Below are experts of layer 5 (counted from 0) of a mixture-of-experts language model. Rows are named router (the router's row for the expert), down (a neuron's output weights, with its number) and show model dimensions 0-95. Each number is 128 + 24 x the weight over its row's rms, rounded and kept within 0 to 255. Numbers have three digits each.
Before each expert's rows: "comes before" lists some tokens at least twice as common just after its tokens as in all text. This comes from a sample of Wikipedia text that the model never trained on. Tokens count by the router's weight.

# expert 98
comes before: " to", " the", " in", "ing", " of", " a"
router:135158166142141086119095144113142073111121092120122179162119161116095178125119124137160154096131137159108155163160140112155119115110120116098091145147120115113159114141097132126109108129116150148159113136127124138148083123123147155155092116106131133082136147125132136144112091141162202131
down0:119182124121141143137117092127123118119121133160129118155129080123087091145143089151139142135133160111093118115127121125164113120073109116124157104104124103103142100074151106149109126144132143162095092137096100137109170093112121159113138171114117149112152092120118105129134115141139063086
down1:130119099162110137052096109131139102140086156117097111126119108127095134149152123076174135114133155119121135139114109158111124115133156115076118137189093141124107123112101127109137133121102191115168112135121152122153121160168105155132113104164140107135125152090128111155137136137113098142
down2:173151109086125120144106121130123137116126135118124112145144125155146115085180099174115120108110158129109112111148146157080116125123165114169100115161087132101153192141127129126168153117109116171115142140145152133129122131096108130124166082162142179094116126140141147145151114108122088120
down3:119138088129110130153136119098123115117149150118090122135096131166117099167125143176148118100145115155136177121144136109100131111150102155178136156160148136135085154107176106154130146124103166133111128115103142130159165158119131107128121140131173089128086112096138161126083143085104104107
down4:149114123104138160138127099130126111150165163166165154152143115093127166121051145123134137129136156077104112115121154127129130137111149110127140117107080137120159121091117142097121169163151136112133189144136110095135131115163177120130147145158141162132090131107101139133111149097152124154
down5:143140154122123105083100125122090120107128155191129117130099100146080129136128076096101117102183102157110122128099146139102143178126137121152111122110153110124118128113144102148130174124129112088137126109109124138134120111166122118092123131143132090110154160111107177142181104139098160145
down6:116108090153139137121097102143145116099122117146121145105118123112135092122138133116145152129097126168111117133215126155085097133101129086116155120115084127137145133135128162101133155141115144114102098117111166129102152121165118113143117089136134149155122095146095095181168144171137088116
down7:111117138150122150144136121120107128123092115146118097139094145131099084122115112120156144144109136140136086096153127145099125131103148151143137126143171090112156157081119112088121141130152135105143113102137095150168106111105075131157111071160121099128145145117088118187139127155153187111
down8:111132150132169147120139113127124132139140113165087091127093153105095146126067144106121166141095163112104163152158138142148098160161145128120137100113100148124089099084116105076106101124146190118162103112131151111172142141112138110119159116141108102104155141125125130118116134157109145144
down9:126099148143099151117130122126132142125131148138133068157113121144157122195120137113147153110139095106179137105113114150144115108097149083119123109128133084091108124130155100084150129140128128113128070147109116170143098115138111136090122104151106128154131119105123144143184084110102111176
down10:087103145110129104104148093110129152124141166134121134103133160140123132139109123116135116120108155116133086122104138139100125124138079104133079096149094077165128159118129122115083146153110110173090162095122171142160123138119176113109179130141147093086151130128149128145083105126134121152
down11:112143153132139141105096082156102132130133099098127149146116151122128111076140155100166154128134131098147127149139142122143130138092129157148134114101102119154151134152115086120169125106154158118117133124154135199187146091128107111085184163132128124106170078112129146118117149135133138125
down12:144134114102142154094133113146137126125116120153173118119139151131102120131103079124126105112114129077108153145134128117120125137100121101137128157142125097141095126118119177102095127136117123146179150104146150177194116107108120127145145193141104155120150111093095099107168089087130121161
down13:138134135125063107077136138150117173117139106182145127163134138080145108132155162129169124130158142121122139127133149104076136127102143120148139128097153105136100144090101137124152129108166141172144115136149121111156119148154168185164146132150165107177144117132125138144128159106122126131
down14:161139142138145120135155103169134171145137112149147197132106094134169120125146181139089092079149120109094118092120145151102077133088143141135168093138110129107134122143121130099143101123114104153100139170104120139141172133122135149147120111158181142145141129153144134125134148103133108133
down15:122127160115150146157122161150137089092140124098147156128158153166132149095163130136149113112086110122152105156133146146127157146129141159090142163096158161140154093116133118135142099075116152108091115166141063143134136107092147152138094115112127169151145167148126142114165144123144121123
down16:132171148158165116115126114111136128148119181142125126104123142117105118121127114108111116141102123119114117087118094100189170131101136150165126120131153115147123070091142145084121149126135120094129104108136153096165114133162144150112112093132088121084138112126136159117073163159083125122
down17:100162139185143143105077114095087161151142141168151172113118177151087080127159126117124114108102150113107127133132145133133130144071113091171149089126157173122143089133116153125137101125130124119146102138113151124123124114139098147144138163111148156151136154130130115132119164151138132101
down18:150139078143122103136145134094117109132101142154135164109093126170132132120136159138160103108125152149135089182131142176120117128080084135066132129134126106112124137157114159140159140113149121147154101124142139155085119143153173135126069163110121140134114182123128164121128113130142153130
down19:112132146110142086143146091126122120169144145160121162153098120156131114133146176122130126136116109140116138175060112145158168133093149113181099143172111112153122098126161104129100144128125133168131113133131125113127115138143177143115125132101129111158150117140180178092139137088132125156
down20:145100141106077207088119140129138151172128123129179144133127175098123117120097165134132198112147160131112115158152143120078134134155111144104113109157107126137118132163121140125140141126134100143120140096125091126117151133101115177144114121121111118113150116146139142099144108078113110141
down21:130111127137105149077110131158117143105135131110130123089112120123108127130059121119143145160110119147119098149134104145146149112123150170097117180149108110155099136153147126138101085157154126133150074122098115144117143140113093152117078134116114077147158129133081105115099092145154163108
down22:119113130130121162121134067134106113145212152151139188144129193099157136139148130107117103117140162108085110141102120095138146070123142126093132133121120107106116125114109138088113132104129136149124140167151126122122156149121090122129135168164094129158130095117162118111129130123128110134
down23:119115113119153067128138099178155163164113169134148126122152165122144133102135121111152110138130150089092096153127132151160155140074128127096064150154147123143162149147125104152163133131087150152125105155108140141131128140124160099128140162112135170082120126138138161101151116140120119124
down24:081140145144123123075125117155057139108100111120117117121141121099057126121155091120131115143169117145156103095104128094140168134137116134093133124130151128146123127126131067120113128144108125105118150109150140071140084143146106147112142134139111135127135162117116113166088078136149141135
down25:126118116123146128147120116103152132160103094105176124085112123160125117091145116167135104121158106126124086091103097161145138099136116195153123131142124150155174102116144114160126116155144096056133133115127119108129093119136115096112117136141088123142094129121085154121107146162122090112
down26:095106120133163103112138160114107143155083125160137087108149167097133105136149116109113151146111114161133145149114106074121118165134092123100151140096119143150141091117126113147121110152091135099160094142126105154117140129129101172142160169104115150124148137090117084192101112113128144120
down27:115128124115171172122124126127163115114146112138120135170087184153181076136114138168128076092125152151155122097091117142108112126147124107156126138140137144120181168113104136130164172148156089137098102143122123146091150114111131105106122099145141108133176147115120135138112155119130129137
down28:117133125141147103093125076130144110117134125165139089108112091137093152099111138167150137121146124151114136172071121105108140169106134113113133177115163144118153136119102167102153144165123163129113175095137132089160135096174125098126128120110135088105089152142120158136102122114103130130
down29:120148116145114112090148110149113106102131122098124163147099139123164101120129128122149121132140154156142152181172114142114121125089120136133082126147160108105154134127099127146074130075107151161125088121121133145150123090136165086180160118140117138119156132155138150099117109060111142143
down30:121137118115147082153160133105158113111093131110126125140109086146120160148117144160130140122129129097158123146117111123151067119108156108120120114168140139087113169164124135088132161112146160089095130113127169125108167135119121153152110146155103171105098167156188117172125140115127134135
down31:146115152167117114168144140097135086140114133102103120119107146131145127144102145172116078116147135104165114175113160097162175104120129115081173130113158108146138134132117145154115133119149141157118147153120119160150112126146162112122080109121127135120144149155153119126089182139176117170
down32:126160125165118120110151132095088144087184152139126105148147127167107122127130102117182172136165149164149090121150134142138075104132084144137129146161098109103164149142145152128150145161150100135142135117140136154107140129149143136138080159140091139105143154106131119102144118136105178122
down33:099175103127115109081113135163085151116157112139068129123165147115095150121153126139113122121120100160172125075143140158108155129114106081098118163090139135144145142148117075162137148125091118120092119162154147102103149098121140127155101148130114142140111110146097132130132098101130123128
down34:108147136075119104111118148088132155142107155170096080176140123132166144144124124153152110140177102144194141106124151138132158122140108111139132127156131131137126136118133100123161191126164116115144120142150145077127117144118144139096090160111126146146132185159106136106118113144111104127
down35:142085119131134184146128148120108155117133131071109133141151107067113118124097144135102163157166149116120148112132145116147095127187142117124132126154088145190122140145165158130116096118162135136141132124124119128159141153107161123140109154096112134114162106157111150114128120149145063142
down36:155133139149155175138152112176119123150118092109113148138172148119168131159102142109129101112159107102140075114123146101140168148076117111119125127128137157085130086132123101098167123125142106095097155176101123102104098095140140122087124108109140161139149138087149111137135134134094131136
down37:154151144115106106143177167136097133090099163107100107100094119160168144155115107148132094103134118179135128132113133159096117156176144097121116138092119143111079127089111113110131125112114137143098129104109118136131129173127116120123134073131128100071117141112096130129104141161093131156
down38:139122147166123084129104148136143121123121150112115117117098107142119099125172103095135137137115138121138121130138090076125181171121170180127155140149110179109136079124097144173117108162160128142123093076129113159112157118150094111118123128125129081076142140137123119101138131136146147117
down39:152126114148104092122129115154086113112183125132111104108161137166109106082111115150123119155158153100161106121150165108118146107126101119124130105120167105125125098142121134117088152090093120168119140137128114151109134168139155150148144145134140125088149177099107101139195130081130139113
down40:114119136137150115130164126117110130194103118116097128164128141092082137152133121110104130164109129139112140120144124139142090142149101149116107144136157113133156169123120050129122094147095152125132099125149084196106095113113135113099117116122145097111173116139104167148143104100118140147
down41:143140128156139129120093186138128119124147091151093152126156141106140153131150143159087129097138136114125161124107132152120102162143126132140144109138097163158128097111104128127170160110118088139126105170064120106091119132143128096116137110143162112153154117160059138138156154170127102127
down42:149177103176131109115140141144109126140175118175105122141164146096156126109140116116150160101070121125131172152119103096119162126128138135157141133133180152157133079067111141141114159105159148102138110104134119118145125114119104143108163115118139085162131148120102107124144136144130152159
down43:146129122088154170158139121127122075091150144120110156082101128124122116119133157157162132140073102116091124127136102120121106092144121101130172097124129136137162123121135171148147075100153124124132127145127172120086167168140119159139114134112097138126132118123091101120135184089142116113
down44:140120129144118139152195159103122159105128134146135136141107113150147087094137157124170146157119102132130079122112118128133148122125173172104123150132115151110101143142125153095122072112087154149147142073134168161135163133164151107130144081171150153109148103151134135135115141125134140112
down45:155120146094137127135158093100127118121132107124087157135125082138096135115142108113167115176145116139108165117134105134155119122111153177196175119132124130110093143160154139125129105115133135147151139137129115136148166145082169127131146154137133131144113071100159154072161118112136099115

# expert 85
comes before: "ure", ",", " of", " in", " and", "."
router:123181167134143112139090148097177111130141140090084132123090123151097183131070103124102121094140095147101161142138132124136110083123143106085120141127121133125117127117130130135146117109144155104151142107127100102156105118151088116128131084133147107112079127137145126131102142135175172148
down0:138120113176133085128108143089103121172136133134115117136097140097141082107115093113144118145088133136126111158110086137119134100126148131109124167136121127100133135132115122144175133179128082106108147145109145204094104132123140174107158142157110080148166097127120126099135111151131136114
down1:170149138157133120180170124094106118114111141138116168098101158125172154148124157123131127102181133162166120122142139162135116149086158113140113121129124107133126097175101171107142121099174111164134145142139149124116163122101165121133129112118090129178114164109126138136116156115110165119
down2:138167150190136132117084112144142087179125136135115090150116136119084152143109172149141128157122149067133139148091155107098154166108119144121151122127098146153153122098148149094112131125161129150139151111103132160088087130135126131122134151158168112125153160135122125147124146167121121158
down3:184106164138109074105151122118125145158193125124157093163114159126117134150108117133120113164138099111137153149143112091162126140156152113116127152172139132120086141112107107095134171098129134097099104153099110140120126088119144122173105152129113118125096108124133120076152148119136104152
down4:078134122160120136065123120139131165095121131119137137143137153162135128120113145090156116140146114091147100146088139148144094101127163140136139138130157123078081114144118132110126107147140146147137069119135134091108081126181071129121097140142162117136138099095101108124143132116091140153
down5:113113107145109085159135121135177106144139138098161133100112103151109142123097126151115149150099100082133156124114143100124067137119115124130083162145158115109101133137142153120160137152118131136119118091145129132104099114151128169122114118105147172104107174146082176140104179127167118141
down6:125131097133152142155158112085137099163115124127122148123096160194117177127098127190141091092140124113122096113132098147148151095091139108116107118132107100096108111149149142148163151127147107133154136128143150094129137107096156112126148091157104134155082117139148144171118144146152152141
down7:111151125158114112116126129102148081114109119098118102122111127177146101162132124130114144115106133167139148085144164155125132136081133094102109088169089125143074146146122149113134165102107093142112093148142132163113136124106168101133109115133110175106126173167139141138076124118105137127
down8:091137105108143151097177114146137136167167087133117118151158127074106127104136115133108153148126104138093133129133119144154142078134086135100167125118141099107120147157116130080154147132126137141167137151170147134179152065116132094154114135141099138153149121131127117149117111128087108103
down9:144144123078152172146119183127127160146100144127077127189168124129148135115116116181157109135093143118103136123135121112152152143162149114149115143089126109105113107131138151115150120130168100139078104133125114142143126134129082163131144126136110161109155185144145128161133128099132113087
down10:091124131145146100153170121128106123150119137130071137140117096121118124145110128132173135098126103153137140133147155149111128117127093160151157128107167129173084133074168146122106142082134161164161129134167143095141176129117161168119099094149149112125106154129126154124098133083123117120
down11:119140145123197147137133123088107114117147121145131091121103105089139158128123174156195161150159101158170160116134111119124148140142167138155155159132086137130168091127089138138106128105133113124125113134132117139092150150183154138088141135132141131154133146102100155131141135164115121132
down12:122134169131110104143071070084143123123134171129135147142074130166138124162119138135149130155120132134075181161099123163126135148139141114171090096125094126086142140095097152142125120127101151160131110141121131145139130151108110139127087109110099108118125131138118136138104081150111096113
down13:123127127058134109120114114077119114131140109131117166149175104137137137127172103124100100159106138160159137124143142107117130158107122142144096103118118155157121107102167125097149145086124128139162163141136080133122097099135169144091145106138110096136182112158122106123166088108112137133
down14:104144112168109136108145115133151140142168119151127144149096109123079149112126130166156141134119116120176162146106100131124118094140128095118133121119155166099114129124112084111136158128095109147105139094127137086110132144103099121123194136120097096079084110112127156168171109101111104149
down15:160113149079150081139121140110139131133112138110144141161101117121114132136105120135169132114087147122090166086145164128107155126143161120140128161154102127132117117151138157122124079101064178158140111116123101173117108134144162137130119136158149154122183130111140135118127184146139094133
down16:141113125144142059176099125106099109129096165116096088100106152137120129187122118151119119097111109118165163146118107120132118141132136165116117179142133113167113157146129139135116129138066177132098144113123133132114167150124140141137148163157121128100137159096162139129098141090142127140
down17:125164167107125177123120107140130145105116129138128138145091124096162102170105125135159137179129119137089142133136118131162137109147143121120108103115064140086109113127095189149162161132151133169126123160117116158072152167124117145074103146113134157151125110133114116138109122141131113107
down18:114148135142158101145085112129128107133136179168133141131107143175131065152153122170136141153111129155154116118130157121134122131085137085127154134101108159123143143153082184148169156085128155140117118147083143125131162131137125121112139096134147093103141104128145093139146117101158127160
down19:071143149150142134124071135113084157126145136169174118063152126122143128119121136134116102136126126143160096111122140102127124101135095108111117142109145091131138120156088122136130148143143140115159114125189137097154098136131125141079176116138096122138163137109088118119112162177117126143
down20:147104153109099107122172079133135133135152135152085139142093133104138123110137149109167138141149163104138139160103115136152141155128180090128141134082145131102119140147104153180114106183111095105105126102094167155115142144125146169141130140148116113159154110104155157091110120091119117121
down21:098126135149133152115146151132143146117172099104143129131146120141095175099168113167171130136149131124112148123103117127141093104161100107119138152107086120117125102105110079117132107141148132090135117142143118101121091110142061124128135118101111104148113202112086116144108084152157108127
down22:140132136116171101140110139184139125139098129096128114125161083122128119106108157120134095126092110118056088155129117111114129115115113117099103127145114162138165158163168117151148111107134154159137181150161118166091128149115152116143128116119108132123128108167091134105109118115188138118
down23:130132079128104083144138103116159125142101136128096158142165134128141133128100130168116094096104097093122109156145153130088090144133183162135121108109092159129138117129121108137110109153133117142115156124058119144164153144155127146163146106144134151138069123127116165114124163145163105117
down24:153116137097119136086130141170134139105134138100130180124091153123122119060157109107149125123109135160148138122107116169133149142114184148149120131113145145094108158115087109125096096140090082131129116096127102132107156125103134085132181114110149122125112070113095111106114113137139131111
down25:143115102138133113091135129117128174125094171111116109125119128148137123131155073097170108169122104173090149141147123130140135155139157149127095138166143194135137139137117106161137142164107120122128175132124112125120108126086168135160176144124130109108106112076094113171127123133114128158
down26:122147129105105139088133098143104124121136105125087152143105097156120103143160148099130141151102151139148152099176126079152112122093110102106104110131101139132144152176160103087124071110083116137102101100138131151142088127116128124112135108136121131098157098129134095162163098157120112084
down27:157134099099140125169133079098094072135133144106145129111093091133113151115133129149133116131141137125146123167139113143098162116109152141163149132179089119107098156121123132142141141140100147139109141156142142137085169157129096105121125133171152103170124113177109113108136169112167112168
down28:122112128116088168110195130129117065093123140142168161119142125137098120154104159133148138129128077108123107168148149151091107111159138162127175154142155124107101138153119131147125166073159128156128128121096123143136144153115097125152172100145151161124121148156129140141131140117138152130
down29:137173152099089152114172142102109133117143134136135090110118102129112107123179113133136135117143136140100159152112142126119115084137102096161132088182156126139132105131115107110151101144139111139120093107110119130129112055114116162125151168166135180132132116145155155120158089152101160122
down30:110143160122132108162124138111115153159127169113108108165126147093121102132127136142128149139101152090146140124154121157106131125114110110162090095112119093095124148162109112116058116114105118085153127119137135134133149104070114141114153117125122146044141155120149106131141129176120116164
down31:142117093106153139088131118126128159109158106127070139144158101126109129144134120118148163132113127114108107153181115129115163136094124135133123133109150154124177146144139122133101104147078110114129160109069144118165117113178141132128201143161125146105125106124139157113144139152110166087
down32:096140101118110099155160131125122120078138134126117170147105119136135128121156130144160162123124119182095109086150133123107140120101134148172133134147137141107118180134127124099122139103144122103124200118144133122134147178117167186146098135147082144121122172106184134100126129129120138133
down33:112155126143128140140118159120113128155182132105148124116130154153131162164143154156141097137148104123162098105142153094167146135110131108164120138152129117096077104141145127142111102105162112126132144143089154114154138122164141175133124124164081085137112115099170108111111081118080088134
down34:122140126153105142134134133136145119075123124069104153105132105179134106129132125128129095149147123087123100114142127162127101130111146112124117117106071143066129104131159193160132129097117114173114152086118154174122161134119125119139109141136155158141114119118166086145143100132110154107
down35:164095115141154113093122139154142166134155129140109156117146154133193141101117148182082128127068152148087115170137129102103127138129119154116137124106126141097110135131090160099152134096131140148130114135139168145171127133106120131106165147138115129152142110166142141115065139123148161110
down36:147108187093160130170136105117130118116159145112085119107091144107100146118097148117136077119139100124107075086121157093132127122139154099123108140131111117129157144168106137096159126131137107158151114139094118134122120166119151139086110096149107124141119140131167122137106148113197104110
down37:167115131140069130145143129138135144127111103133136149120141105149105108117118160141127085097150172141133125152127139112137103095097106112110137151079136133124075160131189148134212129162153131105128097123100101126126112115115132140124124128164128115135140128129183133149108136127146121191
down38:144127105164126111120142104148101099133160085103139079136137190129139119131103135108093084113139117104156102088118114111108102158146095140124090108162126136141181142094116147118116124101155134167140131163125153135083103118140109115116149109099148099132124115151103144160084125108080113116
down39:099157104160096159123149149137147143109107103100143141141126102087165149154121126156154131112120122135146082147086137133141132172124094134181105141172139137097126110151081138139120113148183132069138135109120161143132119127128151099141119150129120124144113152121152113094085125142129082177
down40:094178100124091109153126112163164079115147149143128110154117046154129137104146132109124136169100157128093110112106104118129124106165156160113118135136150121157120109128157094144144163120108120113141097102105117108147128144138107102106119162111134116115109129140176119141147152096111110180
down41:146094120069159094110116146166121113129154123134143141141107158094162105146116139110131098156136154151113132117118113152125161160164115158068148125086123095122123153129142125124133129114136129182141103152124154124133176174080127119163138146116150166144165171111138114162140147114156137125
down42:116156104123166112125112101140144155138141157113119171147138180124173109167110135075124122146146125101141157139125182127142135122100085111132168112163110125099137122134068120129153124114106094131141172109125154123126162154103147103149125124095120123142141122134148107168115079102121170162
down43:160096122117114100123131104185147114125104091147129142098139097115136101120126154145151132124147122138107129147167149101111119163171158136195085112160122147146099130133118140157133120137102136156102128104137080179153110156128100078128111140127129106123127115131144112119090128150176184127
down44:078132082171123061126073116102114114114132130112097135112138103088159112147155143151152121134116105114092154113101156089144147151143158166154145141123091127101105123169100131148114126108110125133110157121124126130115089170119158149118153121118086143112146150141153115168094143139131138151
down45:131135085115144176121097104087128101136162116151134104112174165155121146124148124146123171105117155153134166096122130098180108109100098105126102121143145130117110119171138141138115090109096109158122109113113134120098085096114171087134147117136141115151142107113136148154076131092146132096

# expert 51
comes before: " to", " by", " the", " in", " that", " with"
router:185207175139149101158117114117142129141119105129077136145130128131141167135113129141142160085115087154083159150148126099139123091134150091116117155143116119096151144131109131111131154129125146130176129121092113118142154140125116107136137108137117155154101142139148148160110110139182174128
down0:105162128087106156144118146127112112144125125157147162129119163142153163137114118100130106134141106139115126112144153164138123148133100130117118075088134151085148069161138115130132118152102125145163153122062139081131111116123131147137097118123143156198115165142160119128164085133112142116
down1:184117124140110133130114145126136092130127126113093127119118116154123139096128124186128096099157133132110123157079084117125107086122124149154145107114138117111111131142145109161153137071101139117123156110091124167114093141139169099136129139092112093137063078166127120099139118140158133105
down2:166104149152148129146118129114133083088129125101090135082134094108079144119115127104148171145136159125109148138149125132157144117148156123096143137128109140124106106136151170105105115148161096154117099122111138170108194152145123178105096065164143108122107128127114110128119111108138125153
down3:140121122156183142156125152122141152098178144146123184137119127166109124072147152091119102120122149162098144159094110107117098115134120112111150120135095112116132065110105129151090130097134082124114125133118156121108150108160138140170148161121125115147147100147114120109128134094161123172
down4:079112114159138136122165166115090151102161140112119139103136121084130114139108109137101122154088086175131105158157095072139104111134135122142137138138165144130109133151110114136097146114112092096150145145075105124163087130125134140150097146153101110151127146107083114168101137121139113154
down5:155133132136127151142097124153155110112111166104161150104162129082129108109115140168144131112114133171091196138134118122102135170081103140147128132114124139162098109088143118117131085085110151165133120136115124114162119108128137115083131149107132148102114100150139119098153199122138115130
down6:155111125115159154116115153130126111137167124152119153105110130096075098049114135141156144108115139107036117134154139126099126078122147165118137112113148165141124106134120145142147109139091136110156103125153150126106122151107170123160121095124113149131137110120137121158128161152127100148
down7:141108095141140117089124180127087117122125079119105150109164128107124132124161118109063131099149129081110168160126139165125150117108181116150148132082159121146107143122109082163114133087108151117135089137098143131124135128092121129110144121142114111151129147127127103161156101114081129118
down8:108056137129151154128120123125137099154172138094094136117092124112094127124150109207165120105110124119120105151143107140111112112134103147092128134162118135145137132163151104076151096130192136145099159116133166115139136118134124136095114102152123118155093135145161101132150113137155136123
down9:108144151124131171086152137131141153114137156154160139135099134192149124143137125144122134136161114095142142153113204163127089098120101124137152078125123096075117127126095129108152126102120115150141150143115119127155133112127164113176108159129110122120197154117102143131111121133122100121
down10:141109148090101125128122071117153066128158165135150135141101119158130131097132148162162095108131072157112113120109137121109112135131118150117068091121161136107116105106150120120183125134151139148094134137172171149140127119146161156122115120160118150104084141097141118106108110133109117130
down11:132129072139144093098123113139180106120129134166165120132184142136129139091111106116144152108094132106159132122153154117137156173118110127100131154102130093115126087115120085109114138134135089149087167117125152147121078139128114101139147110097144149148090127153153143143139156082114129090
down12:098150129117123150158134140141072150099103123134108142067110129160091134160129150153141162116140112103122154120167135109139101117163159076085163115126092093116130124135098129135104151088133087094144147149111163136103161132134105121129117103126144120155123178108100106138152094131138160127
down13:142133145115096187109092123149149144154161123152098119147134156118137165117144123146130129075117136170140130176152108107115143090122095127128154100093104150144159142150135090150146158128140082124101115142145111099079134136146124115113172067144119095121129136157082106125149153132122138126
down14:098120105116150157088142143150135085175104088090135135148166122111124114151123130127164131137127099077145166150137114132132133162153102155131107149118151137120142110082087156086156136128116175136149125129163161124160131116149100142162119148092132179133093123115115134105149127159119158093
down15:124141144143105091135136134104107134122118090072112121090144091171072116134141111122140165095144129101160126104145130118133129140119173141138160148122169122136101117117128161096154147150138115104137150149132090101140180134181139157178142097149176079109148125142141115128137147123114117112
down16:115144139144107124133119108129098118120096191151144113142200096122148101145115116132148176138109111126083135152130129093090119159171121106135163122122162122107146079130089148109118113134103116123154142095138120129090121091126092148162133144117129168101133138141088128165139176121113145138
down17:170094131143142108150083140117132142140115123170120118131144185169111124091101131127106151102101085114107134145133101110111149146141132158144146143122129169128146121107083122127123131145105163112131140113089084143075140085145120151122148125120156079177168115125143150117171156147151114117
down18:111139153125113097183129108130101160126146153152132103158161101105113100108137056095138120128117087129110134094124190105122137149129126093110166085144118169150126123138145148134100123103124132087134153118154109140158140127107125150120118139108130174078155121105108112137164146097127126159
down19:106130164116109120133122145075102113175106104111166175171120124126085124088130139110091109121113103164133079113143122117138149137127127146166098119141131150129155172183158143152162184133125098110144131131122100116083107100135122089163122129107135107138134142107121125118125111145107164107
down20:088125138155094105122129162118122121131136086128129121121182133147146139105095162096150143153107143129138091160122085115139155123127142139087116131134130147095147097144156149108123135178138130142136126117154119130159110175140074120183112071139167146130117125099152100119170117140152150087
down21:087175095114128144128184105141117153119123102141111113127125131157104133113138096138187142131134116115151118144150127175115147108100148114112132164105144149128159104157153115138161127127153183151095126125135121137161108179148102142093115176131105173144093125146130102153109098165154117116
down22:143131142145156112154110132135127146100155092120123151136121116156120134071140084125141142177130137127110124144109126113155123149161176143071082116095098136119176122093123126130083107151112109169098138128119109138100172121164137151128149145122141117144126114170162152088116138171170118125
down23:136115122121157197084112140154107140115151138160116129134074099157168111124158112121130114155172158117100103139145151124128131137116107060069162117127141133146141151101168128129176151131146110141130112099141126129138110139148095154093144135138145171140139142133122101101119112167103140143
down24:119099149121088177096116127129120159100118130104136137131147087092129106103130142123159119183144139124119141176132165085100146119138112139111130138111132188121154128141129117103124106184096145114113122147119160149174091133155143085104147150169115173139112115127115111135143111165103117158
down25:131131149092137129114107130139119134148063107112115095153128113146136166109131132155089096110126122131169096117093136186120126111135164126106078126112122139153109151114154112146162159139096142154134067107161131145132141063100134121153154098133147119143140086131133133140129096176126154122
down26:102159161126120114134140100116116132116120160114147125152161150149116076127171118128117154139135092124154126150124164122158089095121133139122075155106153131087140172145175150174139073101127096126144122103128141126148095109161158073117112131153124156137134149114155129125139119133120099079
down27:144136148130123158104129131100112141093150114230117129110107147122147123148138128112147132144138126162116150140122129163099132162142145093126141126097159139101133142121156121154181153070121150090163128122125117087156119159146075144102148148146104116168173137124142122142109128110123144122
down28:134128120135198178172124147176159121113158119127141141120100133133125136083140140142107123139147111137105146116122143122152146116104139152077159137118144134130098131143070121100173148116198138120159133178147160137096165114097131162098153149117129113145128161115152118134119127137141142148
down29:113131094129144120152171122092152119093116168182124182110091124143152093121093113106148104120138141109134175153153098131124133135087122124165109126133171143121147148075110127131093110113141148143115174129146172146143133122098137158103144161126139128161095119127102127147127165099124149164
down30:148120094107128187164096141118140103138110123073120141119138115118075126082110096139109108114140121130109149123140099110142120114124160161094114119115117138168082134113163139150134127091156124143156118164115128176097132105130160133164094160146134133150120084105149122155112182107131109107
down31:140170102149153106169129176140131084115088108132169122138127097136147084140122111127150133165146120145127172156119116167179117121136125132159133162139142117089142149112126162160080121128171147105145155104107132129132109138081157102098171132128132099131101102138121102108132152156146153112
down32:130113138116100143133168115160118095139116161132093097109153086084105122129157088128143148131130154109091152107140174161130104113122082133111091146117085141145144167108172120091144145151163161129155150112124102150140120129101141154096134097155112118122099138138143117194155122148121112124
down33:129132161107107103202136128149129095134115132131151140123110115119134105148135145188117091147111096157136116153121127155087125108125145139087148131126128112091176138137143153147137123124120106128124086085130087102096146113108157109141139088133134121122126163183131111145145087168141170091
down34:127140155117097133142107154114154105127092126079154117113113124100113166152129129113113123113124128126140127120147160093107136121111173100151163152147118141137120152182138154116175120133143068129181078094049117090086148120159150136155118126137132133122141124129151148131112135111103149132
down35:145153084138090145126148107107121103121145181147155162117141143125112154101141126114142140093106105091127110135134118137122136136108152122164106129121107153136131134103168106149142143106157076096163143119099138086125071115128128125165131137087118124111104125152058114139069153120120099099
down36:106117150135095140100106110127125106162105134106067125117111149090108148115159061141140136097100142106136131134134131143102128117127150132129099107128114110127098144109100154106126182124112158103113159115154125140165094107148151097134125095145162146113094196133148148141133111139094173095
down37:133123162097121135102143119104076091155111162176119129133134130086138193145071143144166143111140120116097120181131121172113138137141127100177101086149136124091144115149117131102137128139136133111124150100112124121111118106102147157137170130131161178147111121121119160140153121123091139142
down38:108119156107185111137126161158158103122142117100125119148144112111137121123120139135146121146135172160148169132126124118114142109126142156171144105131132129132202137120133124178105098099157110155077105164123087138112138102109100086129174111107137123135107133143135153124143129135193173120
down39:117146153105094165159145125110086149155124126118115135159109117136114172141097139132098128177163133123126181160133109125150115132144132140175121136103099085119153112093110149108114168120141123114123142087126095111110157127093150144100111107130119112110106109146097145088135084142109137058
down40:147106107135142135144112144133094111131137120077141123149150108097133117158127142135139166156132133113154144112148091091128106163150093146166124133129168119103116110099103110067077128151181115159111100153113131155104135124104097135077171140110130111068109122119096144151109111118135147151
down41:124137159127130105121110149117116110179064117048074125137095163128110114116156135181162107143148147149153155123121093124105168086087144097127123111126148130135171145117113144135158141153114162141107110080125104128128114147119140124125121116118125141128119143123140127100120166140110157094
down42:127120118157151147082118116161116106092158165147161098145075143175114129115158144083091114120133114134087123078136128145133090115140162121137137113089142126112119144145100122131134165099176100128143155148109110151150111145097117125092133109150121086118181128151104133131146153127146120169
down43:110137183148114086116165152125144114151114159145149120145102117116111093145123146171135164110116123161131144105113117152136159156113111126208116159154160088125103122109094133088087112139139135163144135129124146113101116126127135118126132148106156118099159153113123169142101174174133142104
down44:152107117109123107134143111128168138115132177184150110074110106163110145093136107111129140110130111114120160154131150155145135167102159127119128156129120133136146151130114139117125172138150083152096192098154160158106127149156147113160146144101110114140129103113149144142126167079153113170
down45:098091166152143128124150117132121153139139117164127180158085129136074161136174134127125138131134116122147124122139132146112113159145162142082116119098151153084112109164091174106172106153122122126155144140084117120109169130118120157128154114137166151145154153145140119154113129144113157181